{"num_hidden_layers": 10, "hidden_size": 128, "n_experts": 8, "experts_per_token": 1, "d_expert": 304, "d_shared_expert": 0, "hidden_act": "swiglu", "moe_layers": [3, 4, 5, 6, 7, 8, 9], "router_score": "softmax", "normalize_top_k": false, "routed_scale": 1.0, "balance_loss": 0.00227, "balance_bias": false, "init_std_router": 0.0142, "lr_router": 0.000709, "num_attention_heads": 4, "num_key_value_heads": 1, "head_dim": 32, "vocab_size": 7550, "norm": "rmsnorm", "norm_place": "pre", "norm_eps": 1e-06, "positions": "rope", "rope_theta": 10000.0, "rope_fraction": 1.0, "qk_norm": true, "attn_scale": 0.177, "tie_word_embeddings": false, "parallel_block": false, "init": "normal", "init_std_qkv": 0.0366, "init_std_o": 0.00818, "init_std_up": 0.0366, "init_std_down": 0.00409, "optimizer": "muon_variant", "learning_rate": 0.0119, "lr_mult_down": 3.0, "beta1": 0.95, "lr_head": 0.00872, "warmup_steps": 50, "schedule": "wsd", "decay_fraction": 0.401, "decay_shape": "linear", "final_lr_fraction": 0.0, "batch_tokens": 32768, "max_seq_len": 1024, "doc_mask": true, "train_tokens": 245000000, "max_steps": 7477, "dataset": "wikipedia_en"}
Below are experts of layer 3 (counted from 0) of a mixture-of-experts language model. Rows are named router (the router's row for the expert), down (a neuron's output weights, with its number) and show model dimensions 0-127. Each number is 128 + 24 x the weight over its row's rms, rounded and kept within 0 to 255. Numbers have three digits each.
Before each expert's rows: "comes before" lists some tokens at least twice as common just after its tokens as in all text. This comes from a sample of Wikipedia text that the model never trained on. Tokens count by the router's weight.

# expert 4
comes before: " the", " a", " his", " an", " first", " its"
router:108139145118155154090103124139133134104113139101156115115162138101178120127135141157142120122085128087109103152102106154082161126165076116174128111132111140157165148149142158100143144177172138125115142150115136141143138123137094124145138144165129106110159110125168113151159161165116101135138103148138138101152126138089123134111091114101151101105140083137140090168176154110148111122168
down14:130115113121102129113129107147130112114146120103067122172150126132146094115151139108108135138082106084099108114155108146104129146169125140129120148113118122136108169143131114160125121089158090150104130079107112098180176143139169164120120144156106104135151140101124119114150128109149135140049125157084128150134111165178143121148118152116116134106116114146099136114091127118126097183111
down15:095122147088160116108107117078148152122102137152135130130154121107089121128124106142120154159121101151083127108162236136163116164120104116135126082114130135163118117172146088133135126092147140141129124160137097136167154160175149116152141124071134140134139158148091114110113115127158147129145110116125109103113095140108128108125110138105104159106140121160105144137127136162105119108112
down16:134103168158110102129115186127146121116114155137129154109120172157115152140127121125162107106111107120135122124104104136156123140146141119101149109158186093082131138085151101106109099111130167088111142116081115144152111167098085121149147107132130131140120103131102112130148165142101106112129103112120144156148104090119071117145150119093124183158093165143094127130112131123115163166156
down17:132151133107155147131094122083124122146112147090157123115157144138103089128135165143172110153117142147150151104177127180136129125152085133168117168111120128100130160147161134131133100115155141133139133150125131114184088156149117120134107143135128087139114100125098142122114169138118100092117113106111169088126137108093124181175137151149165144176107156120139095119146129150125114112176
down18:072116110159106133155167146138100148038127137153133124131144121096082150143097156147139110129123107111087143128126123112134153121144114106168146154137162109160113152090118125132133107067152126125124088157128115110131123116117162128135155134100110166129164129165117125153134108149123133179094146104113155090088118089142089155126119113119112138123139160154124132131094168130158131103144
down19:166165128115110147149129129156138131104171110183133089122125124121130143153140110143134097159158143126147110122090072067097136137157115149140173105095098087136138138111159110168117077120134105139147165073139135128111112092169142134163107111118150172146129175110120107152078123114129151096123171139134136134135131137148116118133156147128168130125132145150134137109137157134147151154101
down20:121104095133161133084116079105142083124145138117156103123135095083146138139184148151163163113136146100098159121117136175132158156087149118160129158147176142117153134128114102127135143140123167109171113131129174136119097141150131140116144097159134132153111090138129123088106147127172126148099087092121144101103114100110163156114127167103134084121141118145134122144146115102093110112126
down21:137103100090167120164106147122115101115133129141102094131137142154062124110131120125124083116103131141106123111130213136132133129098135184138132145132122094111113150099161134145150138129116146170127113164105128135138121139141136149108099142075143179156141119089107150114122078133119132123137122129084069121118143132135129155155140073128160139143130129126121116180156167100112132104121
down22:095137169137112128104133113124150120102154114147124138173111112121121117149100091070137133146123109153108119117160180105177115169151103131129118133153136139121127123121112148154137110114103128060162147120056177104110126147167124127117123097093159122142096115181099122142102158147153099116132145130129072132103128111172146129121118136151121119160151132135136160070127140134133131128109
down23:122145158132151174134123091097114109120130099132155132146122121097094114134108120141108119125118089104158162122132176139108134167123157126117139162150140118121181085091135152151119152132116133104129138153120168123150114126151159150151152104134126080162094195105136081104146123122101138141113123164143137129077127130108117142145145123145108150180135157156149133138137066136115129115063
down24:136108139102096152144117105083106133125158086127101110146113162159103120122121123120116187127099089125153138128121160125138110102115135146165126158104133171124120137096126123140121142092130153119176098135171098128148114107156116127085152164114137147117111121071138154098131114157119162159069136114131166135044147098143131111125135109150124139125110137083107150099142128090118133117145
down25:152103097128132093134136122126122116114117178111196154130110111099154120070156151115129128103105137133143143108114139094117176125123085122064149086102138082144180131107135133161139094128141149141139119132089134135124128106105155128137138137162106111123099154127135136094099114137110149125105111136106131083125090104096116129149108133162110106154117119119099093095163116095162102172150
down26:141117123149127106133088142087159161122114163113131119146124135091123158086097118146162106125140102122080127140128167133147083120133079135122129110126148169104081124158136094135130149114146141139128140144123104134103091112145154101128153143132124153146118162086067172107142086148122144111128147133114133085106142112115141061108172161158120105146160122104140125099150122113105081155137
down27:140094179116146131133137100144155137102142139158137121131190182146116149137122114132095131090110112108131146141138155143108136124137169148119094116134153122147180132136124119107162116135123071119116163156159133149094103126104188099091134094148108144132127183118089148121108128131114110138135118142127124100138092116111142109150107138180098101131108100095112137145106090156139092075114
down28:160115149137116097098137154116137125111139138135118117115084117131158094074157138075156145134152119135128129119118160156120154127165138124122158125147124136106181134144131151113141092092165113120141067116112149109101138121163131130129148084144154173119097129087130113113152134091156129119125146096134152134103132118121112174122158198117122096145071134142118153097168102106113151133091
down29:105144119125079128153136111117118130159197107137133136107124129135154160119075134138180141099153120167101101124163135187105133108126133146167106155060166116150100124126141149108136164092117123171143146165134153158114130145088110134153153132098115106149129093170111124119136127122138092157139136122113097091129138146146136094099170108116152140142128136146103153129123140089115156136108
down30:104109088119073163136150164135159117128143116105156105147153133145131117072130114123116108110137146135122084113180120170101127105135093099118197136137141112129127106105138134182150141105172141102118099143138153109106116094140154170116117132099125147126114197122107111129138121112103122157149160158149124132082151122150112144118108114101101091129187126148152113132121108151134110132120
down31:144169147076117099144169097151127157104153144161164127131131148131099124122107121152136119133123116117150099075123049160113134144166139154083144098107116123152166117149148119097120093149097152115068143101074098127103139124082128136119126105128102136112145160121124108145123170109104141137124146158110119129169106118134117103152114139137126153103122121126101123110149084092162133120150
down32:123176148148111113146127103134124113083117132175152139154135145146173121170114141129117100093115099135147144156083231131111135165156142124146118101112105134149124145140126131092104158123085095122152138131147139108115150128074117109141102097104125111129136127105150138123126096150131126152124086105098130123145128148118111135170109168105139125076141133154115101167155147120098133091137
down33:165080154148117096129139147136100092109138102149107111095130141117147147148126108133122114121135167120130182122200089126133158102110132085112148190129177101122084128158125113147115123112113150141135130133109114106094145140075162147129135146103141159132132147135115108145148136124132128134094152098111141137110171094109124086116151166152135135141142109114122149085127189162143100128144
down34:133155191143077092158142145131140120153134148107128136178106136145156140113107131117135167142163121149137105128158117145141119122109132050116139168127125182123153134148112154128105109127132156157120119148128129147104114065145160131161173124131138120110137119115123127068112110175115135154172117149116121129068101114160100131102135137120117151172084144139128109145122129115124160117119
down35:089103172110111096122175143116119109120079138129114158101090158143151145156146138115137153141096111149189118117151076163133168145143077123156109128188102108115138129155117112107123106140112159116100145178091151123165127127143111107152149145144118103137125172135125132113182157145128141127117092150130148105164122136120136115144164130137165115129108130159124102146117120110087165115138
down36:156090113164125151147113123104089150146149123157131093119095132175145154150108114112145145127146141137152125094121137128099170106148149168162148114094124087116110077177144152168133153113082137090140114136086158116150120109158161106090157117121135166114152107119107120165140124161117098117148090141169116161134129091128151094094129119128117127109145119100149133117134150137165173141147
down37:123131099126178142089127131102133124155139116145104149133148066119129160090090105125147124135142125105143160121102068106124146134133107149081157135111090133116148142142138120114133180133143134124160137119182132178134182138118127113141128154143171113163139150123169136137129159146117105091103153115119135149157157111085126098145102151138127179118104132135128079108153146162114145085128
down38:125130140127160117143130129148150138113120118108147136123113124105113144128137161152127112173130107108147128117131119080101172147105115158133109077100114097137170105109121106153186144128109122089139127127127145109145186126112097089121111165121153109126118146101109166132117142145083152094097074137147162078086131159113126107121123112124129117063078143119096144123129169118161109134158

# expert 7
comes before: "\n", "-", "|", " The", " ", " In"
router:136141133089168128107155133127139103119106137163155073160086144107101123100155156135122138100167113174105135154124124090147099067114103102107137151098086116129108110150083169098122126124138154111151133115122103125098113152126142130125096163126079164134088146121142132133178132108110173107149135152118151139138132099137178124128112138132112122165102124112154099123148099084113121154144
down48:147130153127111144159128133128090093091146119136108133107096131134153128151182105102103124157133139129128171132137075111082160133136122117162119146130102125123152127151139069141133141115131139170123100140127121162122131171082145130160164152155155150102110129146105124152116126175112157149105147064066128087114138124101089139136151136148112128144137115146140177071144111141113112121123
down49:165141124162116114129148142096161113143146124192153157160142131096147109138118113109105133120130094140120127175131145142145094096136112127148140126120134122153111119116101123136177122138106176129125130136070089144107127085118124144138142134106158158092131138131123131112152087060148117146130110108182116152197119134173156136171116137110122104108093111107131150135102107135149086142152
down50:174120124171093136149143156132139144141107107175113127135108138138161135098107119097136114138126118149136112163098161152107119109160125158130141090141108119149099132068113134153085147130131106123134137103138133101160092153143119170166120095184104098131118191098129086127129141124131141178091129111184141136126100121141086144124102151122137121106128121096086118129121104108158122172123
down51:106176115125114165115123078143133134115147135137113118141156131118110152148139145162105093118125112179102136140149113139136108132116177123119139092123099127124102109129083142136110144142121093137179156127146131169154138115105147132150170121128096097168147079126151180119155150178102124158110148152130123152136125102113197140139138121118133117139169102127153077096070137119122104110126
down52:100106096113096109135132164148084135114083123116127125145160155106159110105091148101120092129066160101164136120121142139125161109102149139122128099134120116139133179165158140124104104122150139161118131112135110126109137107128125111159094118103095109114117103104159101101164087119105143175118125162157128129140154116119141126182151173090131105083101127115169126101099114127140146110083
down53:102132176132124106089140082100150136139168161121131166134148132118112101105142110093154093159147125109153076133143131105121178159159133138126164121124111134138101098120147146171131085136091142161104157143150126109143114123170136155150132154192135151129135150119165149151128135145151174138128105124165135132126111099097129079103092122093108095135118150158128127104129145106130166164124
down54:129140110104115126104142095171160140135109136120116155108140115121141122180133106167137127173129136123120122150156150128101112107083120130155109087129126163119105131138147096094089192156108080133152089149146162084126147111162109153165114119158127123169153102076118107113085098112140126121107138124148116139094137150102130114132157119100103129106161146109161131155157145124121099110183
down55:141109129166125128097110171119101090154101143156118122101133161101155164133117158108095123135125179136166149134102189143129110156125085091141107145107120133142119122116136116111116106118103120137168146135139107116153131092141133135131140132122174124119146184160075119087132117123120115117101103172098127141119179145121133119122154142138135141126141150096149177124149119119040129105114
down56:122136147142138163091160080134127167098098132105145142128159146129116094158120131161117093168138109082102121086124093152110140103128097102119138103135123121112145085130105131165121135121124161168118101110137136100131132118136129112105133127074133137113135093087095144100086097091146136123093187180108123119151170134101101133077111110097110135137123121136118157122121127107142131153076
down57:135098137159160148179111149178154116133170164137117098120131094098126136102108092111130115107129186155179121170120171081098101113104131104123126130136108109127154117130111138127135158133099141126144124136097113136134179062094125134093147108140162116145121159163143097119131171151123113113110112172127114145150130100132134103098109112130111179140126144128096121161144158129129110098120
down58:137111142109118114098146169150097165110095116105175083143124118125101130095114111120102102124154162066101153096111111147107170101149149119131152141159146141095124124086139111080134076154101182102136147103092166119095163164114147129125128115144094146098132145141114109122136129123113118108123093123140169137093136162140092106121126105129130141111137083120144126079127123130116150147154
down59:150109133091140138168164127140112147120139115112094109104143127113139130103094140132097145153109110175128135109170123091124152105109161154132165104114134121109098107127134103103128125109152115129101139127124093143058147178101147115116102090129133134144148167092107161112100149148158138137164131169066139153116114162175162110107144130152146090119141135164137104134094143113175119146152
down60:110122123083106115130143125117147124107130137149119105093146134137138125180144167154143151144150092190113164133075196081130147076110121110109119082135139146122067149146126088132117122137152091137099167110153170120112093136096129134097141159110127130133146108141130148097103122103097147089125132148131160167151156110155154120153119105131136130132134117111166131126136112159155107134131
down61:131118083149115137141109120133124111101125133071129119112104149113138124145129118129119156135155109132121137121136194137133110123141191124118126131129132123111141147085129093142143130107132126126113149161167152152107129131133083100128159094141149121131132145120144104064101110085127104115101128069101107119138106107166177107157156090121142115093168110106091153135138168080080166134105
down62:148110085119123149114117164141132108105125124126105093165082139144128105114133159106209085137150141145146128135149156133121104133109140162128134138130091113099165129113100111141114103143103149133110097124117138175110191159133155157095089139112131148180133153145155099158110124157149163155140122111130133118107127132122053114128095130111132126134150150125084097106121113155171119124129
down63:102102140111125127128164168140121145132086150106099146131147116120119154126127108162113138114109129159110114141114205116135114085153105133169151140126130150099109142131159083161147118132120124094147151131123114106125146108167122105085122126136154161132145128126113152114151100159161155119102113147121092101130130161127064100108161144120082141074138180146118147075088156122120126110106
down64:103114141140100092129155107114109164114125128163136135096146139102143163143137139169137124131150138098152138129097115099133141139082076141157062150091152119101131127144131112141088127155120127128153127136113135121159138131145087124134148096101136141135106134203131125129162110166091140125093082171118108132136122144134088104089128110116152169127115172147170094142106088152104121101123
down65:137115144147101135136154155139146123114118088123141146102154127140138119099090134107143161118158174129118129116140120132150094147110142107086144143106121160140107091149124143133117123072115158123102138086146114174158146114082119150142116154085130116097092068131094123105093188105077156151115130148122149131157120111180125075147112138142112109103142139150113131155086147126109116106156
down66:124126157137141132095109109140115149115118132136104131154103120066119124095129145124120100104132127109154109134097136113149152147123173118120140115090091145148165096118126112141127145142158144145091129107150130104153169160164089118124130112117131124084109134099185136100196151141129175096103109101157110111177161161151089130134114159096145101119149123117123101128164112147134150141188
down67:132128103074096090101124139116130149161149136106098153104152137150122147135136141161134157142139105103134093116162113146131080118156136092156084057129162154150184117118108117111126084116108126127112100149158159132117105085119112100116127122112143100158136093132124098111123123076140165100135159126105122149159139089161148130133125107109087097133124102091129124146157108155138145152153
down68:148125127149101102147131127118116178147116125109165158135092118126112120175104086112143125132130158138143120142150085116104142148138140138133123149122146179080132148098109144107107129134134130089142155128106151194188135138114119130143136179131113204133123090170184134084101148114111154120146120161118155142162137149116158133118127127122149118138176128125142115173152128143143105134114
down69:108136141130143144120113107155118117108134131117107117138178139117169115112135121088156075131144146102158139140166216142145137157132121108088134161120100127109122160154106126134130130128119080127115134103156176124117153165171147144149132128147087053126106117156110117117111127079121106086138127071134118117125148124107131154133105134140120137106112109179145142117130183124118131142144
down70:079126149121114097144157107183128139104127156129098086123162130097134114137160111145149083129077127084091131126113118119130179103113110123161105123083110149127153143125112107164074151142115130120115123133142151142125179146123093154115145131149103072147096075073099147143152132156105114119122133137147119119114111122101152112153145115086123128147169142124130139105136155169127112131109
down71:117133087085142092159143120109126130121130096125125114156150116154061102106131162141140115118148116111142120126164084105135164165116127139132085100127119118133124094126096140140148146093152112147098152130121102100102120128165122187138060143156127124142083087146114167149154126113102115132172137120111147115139104179136119135063121125145142152140102142140145111131092134119141087149142
down72:086149128120089098136113132118142095117079142136143116111130095158122179158150128097145143092121078134142097118109123130134134109131151136098126127126148132149171127108117230125141117135114140108110135136151147140122096150137131141158160110115076100094136126145158138110144146097111136139144119128106141155168109121148115144122088163148144140169143102148137113128157112132197180136124

# expert 0
comes before: " |", ";", "2", "3", " /", "5"
router:122088164138149103159085124156167125137110114147137129136123131099122122138131114088086129127137123153127116124140122120207105121139092118128091069172131167112173129161109154119149137104102130147141132100134123129156111114104121127121107126123164098132143115171071126138154140106128149090103129168150152155148149117132163136160116183127149155155141083101128145105122130105090144104098
down61:066089119127153101139100126138131123094141132144150163104155144162114101132088149119161112104142148170154133189161146120102103127118148167099099119127119083130127162129129089116159175122132147111156163142172139163108130106139108105128131111166087107142127102115133129150111118140125130123107093153143106117080105192105135139130150155155128134129142138105122086143134110080104105134131
down62:104116176129163109163121113130182127097158106081145122136158119140108088170115157118165126134120127169086133132117147105129133069135132131131144148122147112136088095111159124159122073140146131118121081159145115053104132089124119096129159126115105138168131156128128150127114156133154134068116113131085121142125151109084134114136137135147160139140117109096154126105121143141123151147146
down63:105069131153099112099150124136128111110093102107136165140109127160103088100142105091158158132115109125128122101101088161157114121135131135137102124097125132094145144105145170164111090131121121124145131117121119159084134134130087143098142149084128110126152134144131129170160142093132100160111139108116168127150157153163094139134133158165151143131165070131121133119155157109167123115189
down64:099090145112097133089150158091134102107103129119142127126114162104130164145120084123119129139115077172151134129102123116110146125115106152068086134139129138121165160138145107123146122147151148069108107125112146088113171150119132128141107138098141127138122142150086149139088088143103135119092191139117120108128128154125142134152102091088160126125147101123139161141130128088124148191107
down65:145122140144107138136113137102118166123115133163135100139115127111115084121134109092121104194138123114123107156127126110134136167109197126125152103092168158092108149150148128101106104108105142111135128080118113141109131127115092162172148115166111168116146087093133158110132182143108106134093204114131140138099144092160124108103102134146094147108129147120121128123143128100150133113157
down66:142119153169154140113112165155095170145146142126133114115112109190105145112122133124115156160181149115107123126132106091117135114124092109078100119087125119142126121123176155150145135103107120141152137078131175116127176130118150125103114090127102147149135115126146143116131146136130121111108098109152113116127150081171100112107129166172174141157111111160131101155160106118094130128072
down67:137154114144110106099132079126148115084120138146124094144135135177118128124146110115068118149124162143149123134077117150190135143118139122113142128162120148124113134146146113102114125177103166108134170116137125191095132160167141133115150129085123154108167141148100127129134113127148156122096133088093144138123125146164107118167075149105120135137127082117080100114129133095164131146139
down68:153110134153165137128083129135142123075186116159120153085129130116112134142137128088133161109093166127157143169115068120142107146156147179113146128080113170133089106159162088078103100123114164168134126104137113116144125114102119106147119151098114130106154102127142121153131138158140109109094163140121122105123153105094143127089134133111141136107123115130125114137123109132110107106185
down69:167074129093096141125113087115126127099096108144102122096187143150115116148179140108114134101147149163149098129165160131114101105130110163119130133156153138164140122164128135147121107114139088116117155142125178135137095125138110162177105098148099112130096147120112142134153087147128140136101136146147133121104143180123126136125084107160136129099114159146087161162161105114104106128094
down70:099138095122139148209099120158134115107095077129102113113105120098158119119103114110141152088124119091129143119134121140090092131129181122107171176169098180089127121168167130124133131143149136122123137127099120164168096142122108148125129142155094144122148123107137112111100167149116111118096130115131137146124129085121166151151123129119079148135140146129165144089133136115100163114145
down71:097159184087161146121122186175120134122130089134104126122146124148099129176142117082158121127110157103150118108102196157170158128164113185130137101115102147158143112096122140097141153122128189133106099117134110146157097126150129146143111148119106113122108123122145132111144097158138125135109135116146123124139097125123110152154176120110120124172134108085107139150106156126150139109140
down72:155118127119140131091146106143112127151148154107077147104177156121118169102155127143136147110162130148138135107118201147164164105131202090107125097129166100162082124125146120116124117136141154087121143079113148120099133104103136122148125125134147108153096176124112140123167118127113145094124116120145141138085139101133103120104076136140102116143126125100162118129103108124160145105156
down73:142088125120119122052116099106138164106148175134124153141128073122089076126133128164069142130146135102142125128164122146190126116137138147138164137110101103135143119114122152103130088167107148148139132161128113124154106114104110123140084130139143155119131116126114180147094131149141136144134175125118139099138134158127144145101143152142133112111123152160138141104173098142162116072108
down74:119109083148145122092118184108125114109135118103061165128100098140093106136124115145151137112115133137128166146151113094104083146124123165156122120132121056120137116112139113149057110126079154114136120116141146124124087135103145105173118134097110126162107151108157125119118164134119135119133083141114098141107100154122173163148143099149118149127149144162153155128148136105143105125104
down75:119117111123090105087139121131118131150146158154142138143101100138094163156083083150100137096105107153122099140144122089118130128113083141120099100122158104145083119151169125112120129137175126197123115119138097135133116114145176125121121138185131148135132109162114134110131122118133155083161098115147152145125129127157098157123118129076093153108148111136174144124131167146151178152131
down76:133143107176159122134150117183122141116150113105096103115177112117147146171147162076119134166129119114131115122161139146102083137107152132094153154134097154154100102117153153106140117178099128138149185081129100168125163106120132102141129121141166107127110126138101145131160173135111155111110119138103125136110109150131123150151159098114125148122135144102144092145067109132115146089140
down77:150139117173099140081126099111133137137087155137146143135118160101169100151138126094132176145123126093108132122138119141140113147134088117118160113137114147094167121109152083135104131161112116105160139105131124107103138125120106135189167112168117148169143124132160129093130184165115108114086132105154097161130134150141131108169116090130156104132134097132141152196130133118116104136097
down78:119167168093162128103132109171122146136061105147093153094133158094160137131132172164151158157145099160098150120116203132130159147144142128142110128141125148152114127157070106120125111098136119115163160158140148119124112149125134142152102145128118112139121148082129105119137109125167131144141148127123135141105167126143093132102133094122143102135145133121139144086166132101113090124074
down79:127140119152120092128128109124113152125084119110155156126117105161120140132116127113126146138119120135154119108056158164143093190151155127117168118127119156142137139120168156107164164147103156122126144103152150131145091117094127135149139108096157131099107145124104156141120141146136107118112094107166162130161105158083131102169056151120097108112102107099150127127133136129155159111180
down80:140120109128156158109170148123131137105123148138183112161126126109160085106112093099126127131097124108134142156164037122126138076114141119150134133091085157100114132146106145091150130146130167165126107122136122111122122147135167133146065085087144125121146115116136131117129115087148134180115108121124146140162137132116143150142076117154105117096128103141136126127146153093153120110100
down81:149121153144148138103098108124142111138140127148130090139120135144111137140146112159123157158128163147122097126104115097130142127138151127139136108144126138107107143190130157112111150115122173165119122153138169137132153096122119148120138115209120121163146111132171157147119107180152110135154158079131200124132134142099109133156100149161154134186071169126128113144129132090104135131149
down82:139118073149135148115129146135080165139123114119114138102153116133132146118154094111107154105134168151137133119161156129145137100067117127140140112159148158097113155149141108146171164109159125118131129138092144145095135093144172179094086116135160144151085142110126111101150081129128106130149115131113135103132124081151148149119163076105116118156188121126143097110121087134140133144151
down83:125103153118114109152134148169119103140132148146139089075134141155151105080136130110089125130121112125115119109131106140136087133101128152136114146123121139158153076111103103145144102081114167155138128146126077129123111087126128172129093118098149072130100108136083082122154095128117133150125164165088130111162133136148140090161185137099109116114140130119087138151133153147130092133107
down84:107145144116122145152136118128128117118123125149178128146114121119157119104122159120109121131138141100163135118110093133126109127146119099180113114145140109148120140158154147125135089105108129125085107161157117099086141133170135173138128095181116148135127181126169140119162150176113122081042106129131169118116145135108167112113142129155126114134122146135147106064117144146077115122105
down85:106124127140137107121193132074136131142124150167128139156100118120165190136118096134136130157129151131116134131111163143165150140167082103145142093166117157157134149121153141157078126133165114137139123110120131117118130109151099117104120174143108149120147129150154142149109119145099141133168149140155131164150111114108143161139169107076147125155160150114163148170076156128136090129106

# expert 1
comes before: " of", " in", " to", " and", " by", " for"
router:136116131121083165150095155095111110130165157128119134137142126119121148127114141148179147149123133127118152100132139147140134096110143154105161155118136168132124122133132118142162126129081118138111115130120097090159110174089170169153117099117124113151151161100119076139097103157180134168167115094130100065102114115136096164099142116131103167145155145163143137146116094123155108108124
down66:116176169134133117101161100102098088134148164146115149116146133147160113131110129094111150138132146116149114128138144164154176149106099112122142131086115145141136116126142095131130164083115120089117168131077134162106066155102108136137161126111152121126085081110136090104116158149091110148158111132135119077125076109098125090099142146120156125142126130138120150158120141149109097110121
down67:140175146128171187184145130135100128121144149170124130122142111120130104143115135067137154081142116120121140122152078135131097146111144136104140141196134115126123115124153122157124104086148128120137107104078130113123114157119113121166132139080147139133096125113163093120108109119117146075140093136132141116094104105114120136117143061134137087156143124164151110132122114099123125168148
down68:125113110107122122128085115094125202129159107147118112090144116126110112130174114097136147107125096132105127141144156138107101146120139176105134116141155118129167176172132145101154140123147161121142169126153086107116145149124156147150097141105115113124079156172137146095134116131101161109181116147096125141100115089111142115146092124137128139150130140113115188129181159113104145140132
down69:169132162149110122171140121125110114144147149147128139114169141145095109131109135090160140104126120170163123081154123092069159131109092096132147127143146141130139095155118141136130154141154136175099109147109145164173174083098146122147148113107125107127087135109152099123141122136164126159177104128161152125163131142150122091143181125170146119108127090138137115131134105147127142156155
down70:079108158125138083098134104129141128138145112121110132107125105112104121171163140141136108150146093097106126150147133096120144130168168135112146114116157163146092128118121142120113122129118124127117089188106141132105097173129137170149179109123103097127149109149112101142101127112146131134118103134144089149136078159141160135154098125089118158142097128167177117086113134148092075116164
down71:151147107117159149123115136134117129110102139134108171119161129137134123117118139128115139104158150108167122124092151184170107144098104137093164120087165132101118198125147121114111114137153158138084179129165143137158131103105101158136062111159135144166130133130117153139126109119161090163162100099117116129123159149123137128152158117149108129123189139115149112150139143132109172141154
down72:127122103096132101130084144180111101145076132117082105167108114121159139167139120121120159130130112129106104109161102107141122096082133127105124112150123131131143095122132088108123100143168133176148113134141120104160083089112175140148153155114153105102131136180101158107118121112140150143123112124125131128137051136130168149119121145126145083085115117137134126104127101151121170157145
down73:175128140120099118118120164076149132141146130140088138153147105093122072098131122139120157111139140105120116108122185132110149132108124097098115123151101081091129115175156137143144140094180133116108134117164139124103140098142119131145162130142125167123171111109139113104183112088147134155089154139149112131115121130098122148160150163135149172117095116151147109094124139179116162139113
down74:123115150099099146127103155107127146111137096142111099115146155142130169087119121093105117146126109115118124178100059147136103125120144140109104107158105160130122132198114080145107078107123136132119152104148144089135108121086120134112095152145173128141164114155111154182111131097135128129133131134139133133176113130114144142174156118173157140118132116116120080137125161153154118162140
down75:112137161130145121153121127116181069100114126155140149107146127133116127157143098117140162119125123180148136094133136106104164132102110129119153128131097108100120112138134121156133121115175123134143140106166137094117114126143159092127150132072142152137112130172135152134112176176161111097168096101140101134181125131120103101138101183141146157123149078164102139134094143111101158157128
down76:053109101136124121116158118104145120103127099112148167114148139132135124133178138188122162122089160154128099131090163127135147134113114156114126086137126125117155132138142127147110130114155121100131129108104108137120135127109122126147143169141126127118056082091129130136155140090135164094108120160085167126086154116121143109172124172143123121144126127105146159118155154122141108175176
down77:128107173148157110102131130133144115100113106128066100134162102141123132122129158164124171140108116126077143101158093057144139171142150130129129129086126098163085149174120141083120111142146102111120169115114129150114115079140129125118107143084118148145108136126114131148132138129135162127104166108169097139115143148130076132118142098146146117107154119065146116095140136114109135137134
down78:144153098146138162111154117128120142094182138107159124111096126147144152132113138106142164147145095126155112159147184154112107124083124130123141107133090132138092109154147119169143092098134111119155126143128126134121076112092151053133163092139140144142081123162111183140120124137113116149133141148146108132113175103166121093152116117160108149120156134149141141102115087148148121146149
down79:135120144138130116133092113141137128165107127133130129133133137131176111100100136092120126127090144122124100104137021071158146140141168137122154139116128138158118099063148179085123153136130183102108142134148101111091150131118106126103135143125155099103110130082153123162142105101141134134137136103097114170133152133114141131119132148152109155123158144086135113114122099109131161137126
down80:145122109124127103131117122118123131127098110121160119090142146133149083114152123119115159101160108097105149169129171171126120128141146105131123133160121137105161146099156120136135083115135125108110115131166135067114121146143144164132110177096120103158072136094094153121113103112164136128107148117156154157140163148133110143136103185116145141119086109122102126172165145103140070161093
down81:123128096123115170099094146100132112128114117137126154132092117151131132074121090145116085143149130124136108124142058123140145103088089113141134088146118133126149132094146083144129125099142123097166139165154129165107145155133152147123131137115147170090173125137105095154136108089152127130133139153123158155145143123090124147124119142078113129132127138132136145112108076178169084169157
down82:143121085151106125161095074103132122138160130160161095141119135121131132158130142130129114147137152129133147134089164139171107136135161177169094114130121131099106106142116094153113125121139124129105124169158159144139135137159136109152095121200123132139131149172122177143132124126138123103125081116097114122141074107144142154177132131146110115135178139114157127127099100173142173145104
down83:112124161140126140130163097134115155127155101119153150122117114108138096143124103181109132113130105128134123119112169163068088141140121130100153140092139129140125064154088133138132149111102123116159117138087137096107103108083106085111147129175113154142092213104117140135099113103091119102114121130106139104094142139101154118122151126143118108122163139150103108134141103114112145103169
down84:090123146137157095199100126130121166083119101132094110110130112134120139155156110108137175123113103102099142125139104146125123129157150094123102127112195120113121139114125110136120102087096117118123159096118143139129124127094127157130104142196165125112126144118178116104104126119109088121117105123137148091136096132155156192137159142147091081120150136123139137104118135082109138117138
down85:139149133108124133126153126170126159155164070120113121112138153104171102124168140124103127122164141143138142107111167150159132130112147147113147139108156109134128109108111091122105151102129132107115123128085122131147100136120138110102137128136121123111180154129110114075119159088133147150096125145153093092121133093086141121152119166133133141150085108079142092144151144204078139104166
down86:152124159104128112155104139106108098132173139141115132114152135128145151103130142135130113113136153133129085085130099082122171064137139117138086159088153125131128110109130147207111127102143098113139120108149127104118132144160122097083163131121159138111101134134114107109126113127118128150149105128127113095121067132154153104119114121071115096124169146142076121125147137125070107137098
down87:155143135058122145086135113132115156119080095144106139145121154127120110127107129123153127150114117103139136118100204174141133127150098130146117130170152138119135135095118121132101106131140046163097152140168103086148109138121119099165137134145126141158131113138129125121120111144103097166130107135140125116145136152128154107116145124126193111127133142152100170139124153120111082122068
down88:097125149150146124132155122163128103126112186107167152108054157119094104107119125134129099168127113093128140111110124140114089133124143114121130137135115184180096118135115127142165129154136121142157127111144119143097087118169147162148122137148086125107143172114161147074143136102145155098139127123160115120064116132138105149126132124098094133127169127132138118093134109106133156102170
down89:133107144169103135143109102146115145142125099130086104097140175162144129117102144144130133116142108148139150130111125112109172082137150106163152149137092118126126105118122129186105134136154113103075117152139167118161126144124100162120098155124122152087156129111149119114161119117127094128095166092111111199139139122093146119162107108096143132079129134071105118133117153119095122151165
down90:090115155166124111108124130070133116151167160139156117097142116110181137113094098125136096107115147120148125147146089134146121112163161123140138155128133142115134115122139186083135109135140147128126125080129099138148146082165107108105120104160173123137170159133152132131148099114170124138125117094080143133127094141163149173135142195135110131128113079105138126109138128085116133130130